Experts of a small language model.
Experts: 128 experts in each of 11 layers, 128 ReLU neurons an expert.
Training: a variant of SOAP for the experts, 884M tokens, 7081 steps.
Below are experts of layer 9 (counted from 0) of a mixture-of-experts language model. Rows are named router (the router's row for the expert) and show model dimensions 0-31. Each number is 128 + 32 x the weight over its row's rms, rounded and kept within 0 to 255.
After each expert's rows: a language model's description of what the expert responds to. This comes from a sample of Wikipedia text that the model never trained on.

# expert 26
router [ 55 147 148 160 108 183 209 124 188 105  96 120  99 114 162 114  86  98 152 150 154 146 131 131 125 106  87 101 148  52 102 144]
What it handles: Taxonomy fields and religion. Colons after Species or Genus in taxonomy boxes, plus pieces such as phi, hi, and words such as god, religion, idea.

# expert 62
router [123 131 125 123 168  86 136 154  92  98 109 114 156 117 105  76 172  92  93 147 178 103 188 154  87 146 121 135 166 165  98 172]
What it handles: Single letters and digits. Single-letter and single-digit pieces inside names, numbers and formulas, such as Kao-h-siung, h in BioShock, the final 7 in 1975–1977.

# expert 39
router [107  63 135  98 146 171 136  65 154 124 162 137 141 150 156 130 130 127  94 164  88 169 111 159  97 185 143 133 192  72 158 138]
What it handles: Prepositions and conjunctions. Prepositions and linking words after nouns or verbs in running prose, such as of, in, with, during, between, when.

# expert 18
router [132  96 154 142  93 149 126 168 128  91 100 158 101  88 125 116 113  89 169 115 113 171 130 195 119 124 157  93  73 104 168 110]
What it handles: Table row line breaks. Line breaks ending table rows in results and election tables, plus name-initial pieces like Ne, Di, Ni, Fe.

# expert 59
router [104  91  94 146 179 167 109 188 126 196 117 106 144 155 171 154 184  96 212 167 160  90 108 163 159  88 135 146 102 109 107 168]
What it handles: B and -al name pieces. Capital B and syllables like al, il, ol starting or inside proper names of places and people, such as Bourges, Baghdad, Tobol, Jelgava.

# expert 2
router [178 139 158 192  92 205 134 102 177 126 126 197 138 113 138 132 168 139 152 106  98 114 176 109  90 131 200 116 113 111 100 117]
What it handles: Mid-word o-syllable pieces. Word-internal pieces, often ending in o, inside long or technical words, such as nec-ro-polis, he-lic-opters, co-, Tri-, inter-, plus line breaks.

# expert 43
router [110 111 123 145 101  89 124 116 112 164 107 122 124  77 121  86 138 130 122 104 139 119 130  98 167 149 135 143 226 101 122 172]
What it handles: Year digits, non-Latin letters. Final digits of years in birth, death and founding dates, opening parentheses, and Cyrillic, Thai or Arabic letters.

# expert 57
router [110 134  80  69  74 103 112 107 112  99 218  97 136 117  78  78 194 111 117 174 129 135 132 148 133  98  89 118 102 154 143 138]
What it handles: Place and surname endings. Endings of place names and surnames such as -ton, -ville, -ford, -shire, plus whole names like Smith, Washington, London, Stadium.

# expert 22
router [145 141  70 185 151  96 146 104 161 122 143 123 129 149 113 114 158 189  96 127 126 109 126 146  66 148 122 118  99 116 171 124]
What it handles: Science noun pieces. Common nouns and their suffixes in scientific or technical text, e.g. acid, fingerprint, condensation, duplication, evidence.

# expert 32
router [135 140  81  68  96 115 144 117 135 113 159  74  36 128 110 133 143 137 149 112  77  80 137 123  87 101 109 147 113 137 109 134]
What it handles: Surname endings. Surnames and the final pieces of personal names, such as Smith, Jones, -ović, -sson, Mukherje-e, Baskar-an, often in tables and lists.

# expert 48
router [190 123 186 165 121 122  94 139 171 163 117 104  99  97 199 148  54 131 172 164  89 131 107 157 138 103 144 118 106  91  99  73]
What it handles: Mid-word pieces after splits. Mid-word fragments like e, al, com inside split words (Eight-e-en, un-com-fortable), plus Al and language names like French, Spanish.

# expert 46
router [100 123 123 160 128 110  41 155 107 118 120 156  79 141  98 138 162 116 100 113 117 125 113  89  87 175 173  96 148 123 120 171]
What it handles: Non-Latin script bytes. Raw byte pieces of Chinese, Thai and Greek characters, plus stray items such as However, question marks and asterisks.

# expert 23
router [151 192 156  84 102 147 126 140 135 129 138 147 141 145 118 146  93 128 120  97 182 107 118 169 129 178 187 110 178 105 127 114]
What it handles: De, dis, se syllables. Syllables like de, dis, se, sur and un, both as word-internal pieces (indeed, designed, subsidiary) and as particles in names such as de Wet.

# expert 41
router [ 32 124 107 101 182 166 173 136 141 150 117 155 173 130 178 174 114  93 123 192 170 192  83 160 166 121 122  99 137 199  91 131]
What it handles: Initial capital letters. Single capital letters or short capitalized pieces opening names, abbreviations and units, such as the G in GmbH or GP, kHz, H-index.

# expert 36
router [119 107 107 105 191 125 117 129 166 165 124 136 148 151 145 135  79 116  98 107  94 150 114 129  98 181 146 159 145 112 162 136]
What it handles: Narrative verbs and particles. Past-tense and base verbs in biographical narrative (moved, began, returned, grew) and following particles or prepositions like away, up, home.

# expert 1
router [130 147 139 154 127 159 176  96 171 110 160 140 115 140  91 175 119 194 135  88 133  71 133 111 122 106  82 178  89  89  91 141]
What it handles: Concrete and abstract nouns. Common nouns and noun endings after articles or possessives, such as body, water, heart, wealth, pressure, enemy.

# expert 38
router [107 157 102 144 132 142 121 119  79 109 131 162 158 123 108 180 118 129 146 144 163 145 169 149 206 119 108 110  99 161 122  69]
What it handles: Asian and Arabic name pieces. Opening pieces of Arabic, South Asian and East Asian personal names, such as Abdul, ibn, Sri, Raj, Muhammad, Az-iz.

# expert 61
router [102 142 123 122  98 137  87  94  80 134 109 127 155 143 129  95 111 125 122 165 164 166 108 161 153 144 133 117 100 158  94 114]
What it handles: Compass direction words. Direction words South, North, West, East, Central in place names and route descriptions, such as South Carolina, north of, Su-akin.

# expert 3
router [120 162 134  72 101 163  73 115  64 142 112 132 124 155  84 164 138 145 157  93 119 132 157  89 146 121 158 151  70 164 106 161]
What it handles: Opening quotes and initials. Opening quotation marks before titles or quoted speech, plus capital initials starting names or abbreviations, as in "Strangers, U.S., E‑ise.

# expert 45
router [ 96 160 116 142 202  98 158 145 122 200 108 154 172 103 134 123 112 144 117  44 120 120 160 149  87 101 111 132 129 118 163 157]
What it handles: Verb and noun stems. Middle or stem pieces of common verbs and abstract nouns before suffixes like -ed, -ing, -ation: consider‑able, amb‑ush‑ed, employ, contribut.

# expert 52
router [158 115 207  58  76 132 108 119 101 121 122 146 133 107 114 108 154  89 150 143 148 145 122 117 134 104 139  80 153  92 106 140]
What it handles: Year and number digits. Single digits inside years, dates and figures, especially the third digit of years, e.g. 19-9-1, 18-4-8.

# expert 21
router [ 87 151 154 116 140 153 133 128 113 141 133  86 144 117 123 123 176 184 163 140 162 136 169  69 129 128 188  61  80 143 140 133]
What it handles: Years, wars, place endings. Final digits of years after "in" or "between" (200‑9, 196‑6), "War" in World War II, and words like part, century, France.

# expert 29
router [156 171 162 118  98 188 102 126 204 119 142 128 136 149 138 190 158 142 189 141 133 157 101  95 102 126 101 145 100  94 172 131]
What it handles: Word-internal foreign syllables. Mid-word pieces of foreign or unusual names and single digits, such as gu in Uruguay or Vanguardia, ade in Oradea, plus Label fields.

# expert 15
router [190 151 102 130 145 158 154 139 130 117  98 102 129 111 149 131 169 164 157 122 107  76 108 103 115 119  70  86  89 127 164 137]
What it handles: Scientific word beginnings. Opening word pieces of technical terms, mostly chemistry and biology, such as am‑ino, bor‑on, f‑lu‑oro, Electr‑onic, poly‑.

# expert 28
router [143 170  81  79  66 156  91 143 122 112 190 132 134 134 122  85  75 117 130 194 189 102 113 179 147  99 148 117 167 110 150 111]
What it handles: Proper-name inner pieces. Single letters or short fragments inside proper names and abbreviations, often right after a name's first piece, e.g. Al-t-man, For-f-ar, U.S.

# expert 33
router [138  98 120 159 116 108  78 157  78 154 113 133 109 119 131 141 153  97 121 130 144 145 170 170 191 124 170 165 111  98 109 105]
What it handles: Opening parentheses. Opening parentheses, mostly before unit conversions or numeric notes in infoboxes and lists, e.g. 4.5 km² (1.7 sq mi), (second to...).

# expert 51
router [107 128 129 138 169 147 150 106 134  94 130 158 122 129 161 132  66 134 144 165 134 138 161  94 103  80 138 147  93 131 174 135]
What it handles: "im" pieces and comparatives. The word piece "im" inside words like stimulation, minimizes, millimetres, plus Im/Sim, less, more, and some slashes and pipes.

# expert 12
router [113 149 175 132  74 107 104 161 173 160 161 128  37 180 141 107 139 159 181  82 106 132 158  94 200 108 169 146 123 147 126 129]
What it handles: Space before years. Space or open parenthesis right before a year or number, especially after "between 2003 and", "born", "In", "(2000)".

# expert 27
router [172 143 226 109 152 135 104 115 154 143  93 162 144  94 147 117 147 123  64  80 106 126 139 138 114 177  80 129 106 160  77 184]
What it handles: LaTeX math markup. Backslashes, braces, subscripts, dollar signs and operators inside LaTeX formulas, e.g. \exp, _{, ^{, \top, plus some text within math passages.

# expert 58
router [134  80 211 104 148 160 158 106 177 106 155 140 135 106 161 157 167 131  71  97  47 161 120 142 140 146 190 115 153 115 160 174]
What it handles: Clause-linking words. Commas and prepositions or conjunctions joining clauses in biographical prose, e.g. until, when, although, comma after an opening phrase.

# expert 7
router [124 143 123 102 174 141  93 155 208  79  94 130 146 164  87 157 164 150 153 190 104 170 176 119 172 162 169 151 143 129 105 111]
What it handles: New, As, name openers. Capitalized first words of proper names and titles, such as New York, Best, Old, National, plus "as" before a role or "number".

# expert 4
router [152 115 138 135 128 158 185 155 137 117 118 132 141 140 136  93 106  63 179 139 157 128 163 128 159 156 103 122 114 166 111 126]
What it handles: Music infobox headings. Section markers, table dividers and genre-word starts in album or chart infoboxes and lists, e.g. Me in Metal, ===, |---|.

# expert 25
router [180 153 140 105  61 132 162 130 112 141 121 153 162 132 169  95 105 125 122 137 102 131 104 164 120 185 106 144 124 126  95 153]
What it handles: Initial c and cells. Word-initial lowercase c pieces like cruiser, clocking, clusters, plus C, v, Jr, Inc, digits and pipes in data tables.

# expert 40
router [112 153 135  51 148 102 172  96 165  86 152 120  68 114 139 100 130 160  85 114 112  94 115 121 155  53 117 114  98 164  95 116]
What it handles: English first names. English given names and their pieces in credits, tables and biographies, e.g. William, David, James, Philip.

# expert 14
router [143 168 109 162 127 144  96 159 123 161 110 155 157 107 127 140  83 109 108 145 137  96 109 100 146 127 160 150 122 187  94 195]
What it handles: Coordinates and table headers. Degree, minute and second marks in geographic coordinates, such as 49°39′19″W, plus table header words such as Date, Votes, Turnout, Total.

# expert 8
router [ 96  36  96 141 146 130 115 163 158 152 102 143  87 149 133 178  69 132 112 109 123 179 128 161 125 105 119 135 185 137  64 137]
What it handles: Ordinals and sports results. Ordinal words and suffixes in sports results and rankings, such as second, third, 12-th, medalist, consecutive, plus digits in score tables.

# expert 13
router [145 107 148  69 119 125  65 144 117 128 189 138 113 131  77 143 132 164 115 165 179 159 175  87 189 141 118  79 114 142 138 129]
What it handles: Foreign place-name pieces. Word pieces in foreign place and personal names, often in sports or country tables, such as Puerto, Santa, Za-ragoza, Mo-z-ambique.

# expert 34
router [182  77 121  95 133  63 122 130  98 110 117  80 167 152 147 109 178  50  64  98 104 166 198 104 133 184  91 122 115 176 134 133]
What it handles: Romance-language words. Articles and name pieces in Spanish, Portuguese, Italian or Slavic titles and names, e.g. la, del, Martín, Luis, Velasque.

# expert 37
router [ 72  91 121 112 122 175  98 140 120 106 156 107  83 172 119 110  63 178 100 167 130 158 131 140  52 166  89 134 141 139 141 154]
What it handles: Auxiliaries and function words. Verbs like was, is, had, has, been and nearby function words in running prose, including "than" after "more", and "about".

# expert 44
router [167 162  90 103 100 105 145 115 174 169 113 166 159 170 200  99 104  35 123 118 133 105 161 144 137  97 154 169 106  80 126 118]
What it handles: Latin prefix pieces. Prefix pieces opening Latinate words, such as re, per, trans, ad, curr, def, Preced, Succeed, as in A-d-option or ad-jective.

# expert 49
router [ 97 113  92 166 124 118  48  82 115 127 147 124 140 128 118 136  92 147 183 120 135 105 120 147 138  83  68 133 129 126 161 105]
What it handles: Non-English name syllables. Middle or final syllables of Asian and other non-English names and places, such as Kaohsiung's si, Jawaharlal, Bandaranaike.

# expert 47
router [ 55 114 197 127 129 106 111 141 132 141 161 105 120  87 173 118 115 114 126 140 149 109 142 153 120 105 139 136 126 117 149  93]
What it handles: Mid-word s and digits. Word-internal letters like a doubled s in Cessna or dossier, n, and inner year digits, as in 2012 or 1928.

# expert 30
router [118 130 155  81 122  79 122 143 117 122 176 125 146 153 129  83 127  47 127 139 115 126  89 145 103 138 116 129 139 164  94 139]
What it handles: Sentence-final periods. Periods and closing punctuation ending sentences, often before a paragraph break, plus abbreviation periods like St. and initials like J, D.

# expert 5
router [105 148 171 193 168 156 133 111 199 148 158 142 115 107  99  88 126 171 108  83 156  81 138 156 109 156 167  90 113 123 126 152]
What it handles: Common nouns after articles. Singular common nouns and noun endings after the, a or this, often before of, such as basis, town, site, area, method.

# expert 50
router [148 159 120 148 103 115 163  90 117  88 172 140 154 101 102 109 151 180  95  97 137  75 141 144 172 119  70 124 161 101  90 158]
What it handles: Nationality and occupation words. Nationality, sport and occupation words in biography opening lines, such as American, Norwegian, footballer, politician, basketball, women.

# expert 53
router [ 78 126 113  92 150 110 179 136 138 181 109 164 130 201 159 105 204 118 115 164 112 140 170 113 174 161  97 157 146  92 200  58]
What it handles: Articles and phrase openers. Articles the and a starting noun phrases, plus set openers such as known as, such as, See also, According to.

# expert 17
router [166 138 136 167  86  98 181 169 125 155 103 151 124  75 161 129 119 102 118 213 170 196 106 116 138  96 190 178 124 105  72 125]
What it handles: Ex, first, final words. Word starts like ex (except, exam, External) and ordinal or ranking words such as first, final, Second, Best, often in sports or award contexts.

# expert 19
router [ 91 155  81 105 157 156  99 121  92  82  77 114 109 104 171  95 145 115 151 106 124  85 145 158 163 163 159  92 126 173 115 137]
What it handles: Codes, units, coordinates. Letters, digits and units inside technical strings: chemical formulas (InChI N), coordinate directions N/S/E, mm, lb, UTC, NRHP.

# expert 35
router [117 151 122 172 142 157 135 131 138 140 189 145  99 133 164 130 124 149 144  61  76  48 132 143  78 120 144 153 203  91 169  99]
What it handles: Clause subjects and plurals. Subject words heading a clause before a verb, such as who, which, they, he, and plural s on nouns like participants, pathways.

# expert 56
router [187 137  90 128  64 175  97 193 173  49 112  94 117 181 157 149  91  99 146  93 120 139 102  84 115 112 141 144 129 115  83 158]
What it handles: Spaces in tables. Bare space tokens in empty table cells of election and sports tables, and the word-initial em- in verbs such as embark, embody.

# expert 20
router [136  66 151 187 125  72 101 141 107 145 158 146  97 155 130 144 106 184 155  77  73 159 137 118  59 138 161 136 148 142 137 122]
What it handles: Articles and list connectors. Determiners and connectives starting a noun phrase or clause, such as a, an, one, this, another, and, or, plus commas and closing quotes.

# expert 31
router [145 143 161 132  69 163 149 152 102 115 106  92 131 126 152 162  66 135 109 112  67 165  99 121 120 160 135 128 129 149 139 106]
What it handles: Table and list separators. Pipe, semicolon, colon and closing-parenthesis separators between cells or items in tables and lists, especially numeric census tables.

# expert 10
router [105 134  93  83 128 159  99 127 163  95 110 109 105  91 155 101 111 125 121 137 102 127 125 152  89 132 186 134  93 106 160 167]
What it handles: Verb forms, suffixes. Action verbs and verb endings in narrative prose, often before an article or preposition, e.g. took, worked, all over, -ing.

# expert 24
router [105 114 143 113 154 131 155 153  37 101 127 149 124  99  95 119 111 166 147 147  85 116 109  96 127  97  98 131  92  96 139 104]
What it handles: Vehicles, teams, products. Nouns in vehicle specs, racing and sports-team contexts: gearbox, engine, Chevrolet, Boeing, PlayStation, roster, plus team-name suffixes.

# expert 55
router [152 184 113 196 136  65 130  89 111  82 123 126 100 149 129  67 140 178 189 113 129 117 171 149 169  98 110 101 201 145 132 158]
What it handles: Subject pronouns, sports headers. Sentence-subject pronouns he, she, they, His, plus pipes between column headers in sports tables like Pld W D L.

# expert 6
router [177 135 166 177  93  85 100 100 161 130 109 166 102 126 147 136 186  47 148 103 179 163  98 163 162 106 139 143 149 147 163  86]
What it handles: Latin-style word prefixes. Word-initial prefix pieces like con, non, anti, pro, inter, bi, plus section-heading == and === markers before headings.

# expert 54
router [175  66 106 154  67 109 136 168  94  48 114  66 114 122 100 150  91  87 133 142 136 103 125  88 138 125 127 119 160 143 110  82]
What it handles: Spaces inside names, lists. Space tokens between words in multiword names, species binomials, lists and table cells, e.g. Hotel Regina, Scarabaeus fraterculus, et al.